From a checkpoint of a small mixture-of-experts model trained on Wikipedia: 49.1M parameters, 2 picks a token.
Below are experts of layer 5 (counted from 0) of a mixture-of-experts language model. Rows are named router (the router's row for the expert) and show model dimensions 0-159. Each number is 128 + 24 x the weight over its row's rms, rounded and kept within 0 to 255. Numbers have three digits each.
Before each expert's rows: "comes after" lists some tokens at least twice as common just before its tokens as in all text. This comes from a sample of Wikipedia text that the model never trained on. Tokens count by the router's weight.

# expert 58
comes after: " was", " were", " and", " is", " been", " to"
router:178095139120168161120169133133120121151159131105121113123148152157132095155115094105096142096138169147174108102091137093101149129113167131161130088132141134150166123150119079122125154083111127147124158124148125117110097084112126115167120165148105113148101154103138133092124109141146130124172142134145117148127128158092155095099122152129080127162126142142112122156161128085090169140112156103133137123107144099128132148101121138080107159064095117119095132115123121140103159143128095

# expert 63
comes after: " B", " P", " C", " K", " M", " T"
router:106114158122144159122123103084108155122105095103134127111146162089099114167111105102097162128152126082161129158173119129127118115127169129152162150097131152140174118132128118114123099112125115147147141163145126106185115116156104161087100177125152127147116092152121132108080123141157125149082142164095136167114159090094115146110161113092124128154100141119110152141086102135138127145163112166108103153164105122127115096136137157160161130164109138098110143154131095121128128112095119

# expert 48
comes after: " the", " in", " north", " south", " of", " n"
router:092129162152163096102121114180133131153140112109103118106143133119107123131113114115156162067115118097080139098168120128153105113100133101120116119148115167127139149187153152155122166134107125085141115175086137168117152160154097121152120112106117160096104107129113138117112103138155109145099107148133112116136148100144127163147084076145092148124134132113113116098139104101126168111152113126111107168158105088148152133093157133139151153145146142147083140167149156131125107138130168

# expert 25
comes after: " the", " a", " The", " his", " this", "The"
router:075174133155126093138129124116123127145141156078087086133121144121121157117152150104109177124102149158119152136112134130086161133145134130093105159159151148149139176145116137137103099163153151115131104133108155116099141129159108155082154082132105130136104104146114153139109091152158095107146091134080106164162105133129090123160088146161152121106122134156127154148105096129114152110160131131130115143115134107089141130140165123156107167127125080106120111111169132137159153143158098

# expert 2
comes after: " the", " a", "'s", " an", " his", " m"
router:122148114159142144135153100133130155145139137134137102119175148107122137162092097122125140114111124133171122076100159126158163148146087156139170143120144141154135105126115154126103137123169096178080114113120156107134096147101108129107163095134153117120111120073139112141101148128113113102141124146130096121087132108134124132115130074106111113152114127117163132149112155145133168162131163195114153102138144148093146161127109110138113122093151110142133167145179097098131135130056105

# expert 29
comes after: "|", "\n", " Authority", "-", " Country", "Z"
router:106152133121128108139149172161145133099140151114114154143111138127132114129111132139175108085188134115155182149118105124158142143076121084166111131110120138081154121134138117119148123127144173114128117130156143134158103123106123110094113148108127160109110180150143118122102130137107121138162117070136162155112130123083098142112117102097120148144118106106149163131120119127127126135118090167145109129181130090173117109093138117089089136076164094173151138155107109149101091146143117

# expert 51
comes after: " |", "|", ":", ";", " S", " Sc"
router:129087122107124084141138140125090096085121138118138093174158095153110167123099155132130163117115107138142144090146131144146125108094142141158087095080153115110111138116174136101155081152117164103121099132142138138140140147150159145111167137168097084128152128162107130122129106130102105105137177135105110115068111129129092132151111128174140119103131131098161136105155153144141131105165149108143111137176153145156109143136104134106115156159096125137115144148143083135130164176148112

# expert 17
comes after: "\n", ".", "s", "ies", "ers", "es"
router:168152098100157156172150106115125115142166103150098137114100138135135109163137147109127093112120107149138102145159118133100163148113160115123095140135135149116163121111097143117106131141096098102083093152140095136118146148145101112145095100132135166163115155102168157161114103105112148129153085091092132114160157142163159125143162091086166117121148145173102141093144110116129133107096137132139118140150086144113121155124155103127110134146139102179164152097091147142120093170116105

# expert 13
comes after: " |", "|", ";", "–", " −", " +"
router:119149126122135106145158175161134138103132161114116160146112136123128099142114122152159097091193130129152174156134112110143136124064122090157107131111116127090156119116140115122144132121148168131133122134144154134156097132108119121096109135128137154113113182126134127127105131146109116150163135057134170157098140117072083146109115109103109135140108125112137170131122110128138140130114083166158112139183137104172126105108134123097065134091162104164159135145120115148115109157152123

# expert 6
comes after: " 1", " 6", " 3", " 2", "–", " 4"
router:094129093149124120115130148114119127121097148120124134163167159086161154133133116134104131091106092143135154154105097109125158106112135096144120102080108130098097132139119153118117162110113129169132102146115140159120163097095145091167084162140135138141142159115134133110169164137155160131136172151100112141088140142121089115125086093092097152106153130092165130129114093107147144163135141131157126096121157144125137163147169105097105130124147091127171135122124089163171171110105123

# expert 61
comes after: " (", " |", " \"", " the", ",", ":"
router:137120109159101117149110114152121108107147108112138140108146123078137159145101134124141074106106087150113119160142121114181118113136108130121177097145158137155107137102109143139115100150088141134124154123115145104116162150132118103145108093132131099117140156179156140113079136144129116158139126093158156145110101116140132104166144167067134113109096150113146149096167127155136146158125107164115108112133144127114165119138147170129134160139111067131136089126082151094105120115184084

# expert 8
comes after: " =", "\n", " also", "ography", "==", " career"
router:156123141140136093117129109104096125104091134120148146158114158108138119140169125171138131090166116135089115102152159156118100102062104131105104167127139138110127116117149112154099117136145123105147089151073132160128086155175129103144103172092137132104149171147147115120115153113119114144157121119114146118148100106151142116118129101119162081108161158138118126137136080154171124132122107142170178119104143093104101137133097100106146106109103107148145135131162155145155091138159165

# expert 54
comes after: ".", ",", "–", ":", "19", "′"
router:097120155089097084160137140164147157100159149116108121115118133156128157103107143154114103104110088143114127116154096120098100103093163155177149158117102149105162113101134144122143166148124165098118152167148126156151152121118165097130083100103161121146166102089145123117101152166145116157141141116113133149168101091146135149151114099106103148133149102115142119119082144124154116088161117162116123085096168132137147160156163124149156133125132094112135153118110129098120135096123108

# expert 47
comes after: " ", " 0", "%", " —", " |", "0"
router:084126097107117137102136155133161156134128124149097149092094112145160143155148163096108117110143156159142154103121089134139163097157153145128096098139093139098106149122088115134168119112119145152113158148154152169097087166109123129074111127116102149155158156120107152114086088118108128141110160133144113125116134159094095165094144131093095146139099127102145116115108095096153158106126142167133136156144119152156136145158123099168112103085137156152117140124086131162136106147125161

# expert 34
comes after: "-", "Personal", " •", " Gen", "ific", " Occup"
router:121180140121118080150115156106151115114131169152151131158156153118126122097124141126157140133147123159158149114155142158103100101087135140163110170111110112118109103151149113117180126144164156094111118148153113173122122110119150167094143138117099093100134107145101085132149109091140107089142110116122181141106096115103126098139096131155143123142110097129123116101134130117151152146158135111095153164169115093102102132112127131124127141066120089110085105112161143152177153145146154

# expert 18
comes after: " to", " not", " would", " he", " can", " will"
router:125133134147098158112169187119148128159137121124143090133105119123116112148101105129183098145148136118091110128111154088115158109062109133139094101147118093135159149128125082117153144106092116119117143126152124116113110110105094115129119124182097134135087105163153181119135156147159133172178124148102117134116097175143137098149153135150117096174153148138159090156118127128156114123091138128159127139099131085151156118113106139155143104130110140142104144117103134156100080138146127

# expert 55
comes after: " H", " D", " G", " K", " N", " R"
router:086097131163119178110160091120088132116112098131121137140162136143103132082135117137160088151110137094130140169163132138141153115144150094175098149127149132141110116175149152106147109159140108110118108125152174117125112130110143102114130132137138081138141126114114109128135123164131118127089146154075149150078161122084079116118134151113157107123129151139125114105150138113154084152138101133132100138175112134146145083149121083154137145174115120091142087156153097104144117095159139

# expert 38
comes after: " as", " a", " was", " is", ",", " and"
router:127105134088120100155114113098124130106146148147130144129159119148137132153174096127096150135149117095168107144134182125177156125140095136130116169097132165114157130137163157099113101092093147133123111097100126115180105100089139127103135111132114151119120147118142097157129154146070134114130152085139166132137111113154123162095094133144148094132109132123160113163133166109082170119134158109153116130103167082160112084148113134138161096101092130100137108104148121093141149132111124

# expert 15
comes after: " |", ",", ":", "|", "-", " of"
router:137095141170123157145123120092131137139113124110154105181159134140120132134114121103112079114123134107128116176115122140132151153133111101135146095132126145137157101121118127089153109119109129170098121076127152108120137085094105127105142187142163096116118117161161150105165135180111113135124151146117136130091143132097099130082105146122131116085087165151160154107152165118093184124107132130112127133146089136159076080169136109128136091142114126116135126157080115146130141137140090

# expert 24
comes after: ".", ",", "\n", " (", " is", "{"
router:115115104160142133104096144127095113106125105164098138109148113145100144111077119107186111150140144137114114098102102143101131120101138144120099105122155135139159160083113113084139160166107149126113119131133158147123156132142111094160150119175109133131091133165129172123125103109148120146147131129131187126118168125087140137151148117124131156133145134093106174136158132153131110103108103106093081090151157163133125097102164141100132137139137113174147159161093126093086156154146090

# expert 1
comes after: " |", "-", ",", ":", "|", ";"
router:124173144156146099106119178175102114092131142123137154123130172115155105124165107114166110159162141116138166136160144111155096154154131070136101114124118115132125115104094114111134111127141167148156160149111156156114124115141113121136091096133144177106093118139142139094120138154137153119111090115170167131110107103087096108098144097123145129123115137106157154097141119154115132114089117168141094108187115077164087117104133133085126103120158102158136130167120140103129123135123125

# expert 31
comes after: " |", ".", ")", "==", "===", " =="
router:138144142149149111144113098117124095123108097125134157150094139137138139173134145143159142105088170153096097113142138169099107097162132135095115141120121107109130078096107140137114096149168105129082101111134171164140146156137169089162165139085119170133142118110134148158142107156102148116123104115138142140145093114136121119112172101111153093123120144155119104098132111142111168148171160104155145124091103146159127164148119164146159145113166096103142099088116140138121091098121100

# expert 12
comes after: "\n", ")", " Born", "\"", "er", "a"
router:168155147141155137144105133093122099130101106165150119136100123158165091115147172115158130165134096145143120107185185136114110109066130085132119157155092161120115126166181118144173108156154111121137133122096101122101143118144144132156143150120146126106110158106104121120145136094139136101105115122173148129137122160114163097156098139132154105137097117110095098108105140147133105163128124119105175111160132115105120138142098146087156099108086132145117103135120154122108151098091151

# expert 62
comes after: " the", " a", " of", " and", "-", " The"
router:124117094177135131100093133107099147142123129160102135143143145100149117152110119115117186105112154104141132086104106085157106133131112098098099143147129129110160113097086140115121171133171106173132103123125135138116171107118083153148108115141153098118116154139108098107094125158133159106129118150183108142158119125114144121137178162165138157127118133077100145167098135136116156093099122154119149122160128110120080116080159153098139107102146157129107136139114121089107162150132101

# expert 26
comes after: " of", " with", " in", " for", " on", "."
router:136149123092158122152113162163159090152155157142134134120125110095126108077115142140105108135097123085143129104132102092139131137152123127108124137148105144132158139151152149097106110133093113144140145094099154092122123169145113126141067097133102147111136124144116119121132105117102159154129145109167113113110176140149133124104122106152106128117103158123143100161151168155167087157088144163099128113170162157152165145115149079101116167137130171129152090108102151101112130104178157

# expert 0
comes after: "\n", ")", "\n ", "\"", " ", " MF"
router:168109168135116087091146116130103093161133183137097089118119102149116150127143166140130079124143096111124167139113159151158129126086158091106130128102120171140151139133134106158154144113112137114125140147119105131179091127130142124110117173126155109135142160107151151078102147115104110175120152091162172098122142153125113149140145111140124156162094091108143170100138123138092134123092098126126133131150095147167115107135097148163098110114130137141124141148118162091104098141096151

# expert 46
comes after: " of", " in", " to", " for", ".", " on"
router:087156122098150113099141151161160106136164156096096104105086100138161094168136160113163129119173102106144121125127094097138158147169124134102169086145094137112109160133126085109130125156103121130167147112091087138108103141153095128154087113120089117111138113156108162158122104143133138154141172105167117159136121145146100108143128078153126155113114103139131147131125138160089121156097132116095140132155158149157117163096121146098096120153132162119123093154137150125116147113104133

# expert 33
comes after: " |", " ", "\n", "|", " Candidate", " Votes"
router:141116132141156163117141138109132093127097117155158139121103105111142113122099119116146161124143173154114120091143146153132164103144134136114141098125117093123132095116119133105127094107161153153169117091107129135166163159157138119148106087164126159134162106124108125105124139118090135160136124138165094089150089121127144096148135169126162140102091103090084144139140100138116131082106101147137111169085092171110143170159122080115150121093098083124163115148134108131163147139091135

# expert 56
comes after: "\n", " ", "\n ", " DF", " MF", " FW"
router:133121124161144100135139116144150096131100158156121111144140109090147149145111156147116156141154121117133160121089125154155157158101150133133142109084131111123118161119099104115159102161146130153156113105156115137162121099131104088142118104108147131112168137098147145141158129089145156114141159131165155101120147156100112150107145086124117169082125097146154097093170138149100152162096155092112138112112102166167108140099092158141094105106168134135098094097088121162123093092140152

# expert 52
comes after: " 0", " ", " 1", " 2", " 3", ")"
router:122124156131168129094166162118128104148101137154079126150101100159146135131171127151110090161105122109118138143098136155100176089137115121117112139120116136142109139119128151133153141127098152121149151129107154152176162080087171113128089113125104108144130128115089164104081135144115165110098140149127154103102149158114103181107095146106088150158092136084175122118100112147104106114138123145139119088109132146121086140148138100138087126146131151108160147172116129170133118122131148

# expert 43
comes after: " |", " on", " −", " +", " Species", "On"
router:113156134130131097133152180164128142088131153115119137142110134121134098128121126146173107085193131117159177147128116116148137137080115079178109135128122136076161126130140115113158132117149175131128116125155136136154096131113121110099114142122132168113109172129153130120107140138121118139155131082128165166108131124090096153107115114100112136154118126112153171114124126124135133131125104159145112136180141087160112118089141126098073136083170094177155134156107110141104088144143121

# expert 9
comes after: ",", " It", " he", " He", ".", " it"
router:174104139128132131155111140111139102129154123112142163144108095109145098085155146145129114105120131130153160100109112129090098117130096142114144099112122161148138157150104083086116108111098177119110118126145104109145089088157104111146146132119094142155131178109137124086166101095094116113123110096114144156148163156158125146112132147143160124104162138167110097167170084115116158152125164161115168119113141133124134163117166176102124143135128152096135101112146149116097100096160101

# expert 5
comes after: "\n", " (", " \"", "==", ".", "==="
router:122097085106142144146147129160150145101155122102121140100144129114154143163153092133132115112132155146122099122121118172146135169150160118120162092147161135139097104100105127111109111141122103102144155119094122102095165106119085108128113104175147123125144150119167158111116153097134147130174121122160144091160114149099177116111134081131127125096122152164143177098162092140108130148101137140107093099132100110153121109138154087099153122130137163165155112164108101084097136108085141

# expert 49
comes after: " the", " of", " a", " The", " number", " his"
router:086146117105151078118141096139156118101148154100119114164111098175132133082153145122120143150131120114158101109108132103115087115139128141153149148159135135094181182145150147096124130121107177122145157168103157105124149144119117126090114090103144118121140092128134164125094107144128144110137151118148124095126123106166131176142112097159098159096171128125124185150114131174109130097110139108124094116132153134162154143117172151110097149133115108126127092097158109090137114134097149